config = dict(
    num_hidden_layers=13,
    hidden_size=384,
    n_experts=24,
    experts_per_token=2,
    d_expert=160,
    d_shared_expert=0,
    hidden_act='swiglu',
    moe_layers=[2, 3, 4, 5, 6, 7, 8, 9, 10, 11, 12],
    router_score='softmax',
    normalize_top_k=True,
    routed_scale=1.0,
    balance_loss=0.00758,
    balance_bias=False,
    router_z_loss=0.0001,
    init_std_router=0.035,
    lr_router=0.000916,
    num_attention_heads=6,
    num_key_value_heads=6,
    head_dim=64,
    vocab_size=37083,
    norm='rmsnorm',
    norm_place='out',
    norm_eps=1e-05,
    positions='rope',
    rope_theta=23500.0,
    rope_fraction=1.0,
    qk_norm=True,
    attn_scale=0.125,
    tie_word_embeddings=False,
    parallel_block=False,
    init='uniform',
    init_std_qkv=0.0248,
    init_std_o=0.00487,
    init_std_up=0.0248,
    init_std_down=0.00345,
    init_out_by_depth=True,
    optimizer='muon_variant',
    learning_rate=0.00187,
    lr_mult_o=1.4,
    beta1=0.95,
    lr_head=0.0102,
    max_grad_norm=2.0,
    warmup_steps=50,
    schedule='wsd',
    decay_fraction=0.859,
    decay_shape='cos',
    final_lr_fraction=0.1,
    batch_tokens=[65536, 131072, 196608],
    max_seq_len=1024,
    doc_mask=True,
    train_tokens=539800000,
    max_steps=4365,
    dataset='wikipedia_en',
)
Below are experts of layer 9 (counted from 0) of a mixture-of-experts language model. Rows are named router (the router's row for the expert) and show model dimensions 288-383. Each number is 128 + 32 x the weight over its row's rms, rounded and kept within 0 to 255. Numbers have three digits each.
After each expert's rows: "comes before" lists some tokens at least twice as common just after its tokens as in all text; "comes after" lists some tokens at least twice as common just before its tokens as in all text. This comes from a sample of Wikipedia text that the model never trained on. Tokens count by the router's weight.

# expert 0
router:092113129120169149131135059170108156157157071066111137042135095127104126142109123131092171088064147134103104117123174073155088104169153163135206173153111114104132099101147086153167162186099178145139143082083160087117197199142150144148115089107116098139138135154132121160107135159121071138
comes before: " ", " |", " |\n", "000", "0", ";"
comes after: " |\n", " |", "0", "1", "2", "3"

# expert 5
router:115114105117153215153107082128163140100162113133166150135120113164125086141103118139166115183126149142114156118145195097135151108134138108094124130167143153132150119101086099124131165146094121135126137080139182164047127170100111109143110136095121123134090116105143145185142112139113120141
comes before: " was", "–", ",", ")\n", ")", " to"
comes after: "201", "200", "199", "202", "198", "197"

# expert 17
router:072077112183193208103200133115109091135105096147101099186064145118143129133084108129115138143155122154165100151199122184167054119119100130118132143139148095125102139133110072160193129100124161148140107125121150159091139113109157143171145143192163144155124105120153113165156150178152131095
comes before: "-", "==", "2", "5", "0", "4"
comes after: " ", " (", "–", " U", " career", " also"

# expert 14
router:097090101132189181178121095146140131141152144119071143175094107083125119108105090174180169150123178164146148155100144097148110140121169107088132161102121119118103125100127156124128120131111201133155091116101138188136079186190093110112134094090132131144097124127129101201135092150091100156
comes before: "-", "|", " USA", "See", " John", " Best"
comes after: ".\n\n", " |", " |\n", "\n", "-", "\n\n"

# expert 10
router:159123105109164140151126127120092127143115077103134106165121160134067128138140115106088142135159147179194142230157121151150128119114167116144216161159134175091091104122093089186082078176122121137155142148045161143107117113101172129134103145109094091122129145082154175086131127244134180131
comes before: " |", ".", ",", "–", "th", " |\n"
comes after: " ", ",", " (", ".", " $", "–"

# expert 11
router:145136077175106165112121112102121113102107136110093081128133110146147123179113040160168147167126151160132122114151181117142076112093118149139072179089161099098089142142106074176121123125098164138126158132141181098130112155125175121158127117134208147154141122131136126143145168146126066132
comes before: " of", ",", " in", " (", " and", "\n"
comes after: " the", "\n", " The", " National", "The", ")\n"

# expert 2
router:095136057125161147138131107098136086145145122087118095138143135154107055162122047156138076110113144124154128129169146138154076065126135105131113148153157132098135135124141106143142206115137207153141105106118136107112140160106151152159108128135188120166127153116183166065149161154129116108
comes before: " of", ",", ".", " and", " in", ".\n\n"
comes after: " the", " a", " his", "'s", " and", " an"

# expert 20
router:125071118155187203156172081159096132176089088102137113089118133077088129162063135142160104139107128128181120091157132100150126146147180063091157139085099143101097091109147136122173174149068184161103136126121158108125101146103157120104097140141121110095088138138140159211158160212121140132
comes before: "201", "200", "1", "202", "199", "2"
comes after: " |", "|", ";", ":", " in", " October"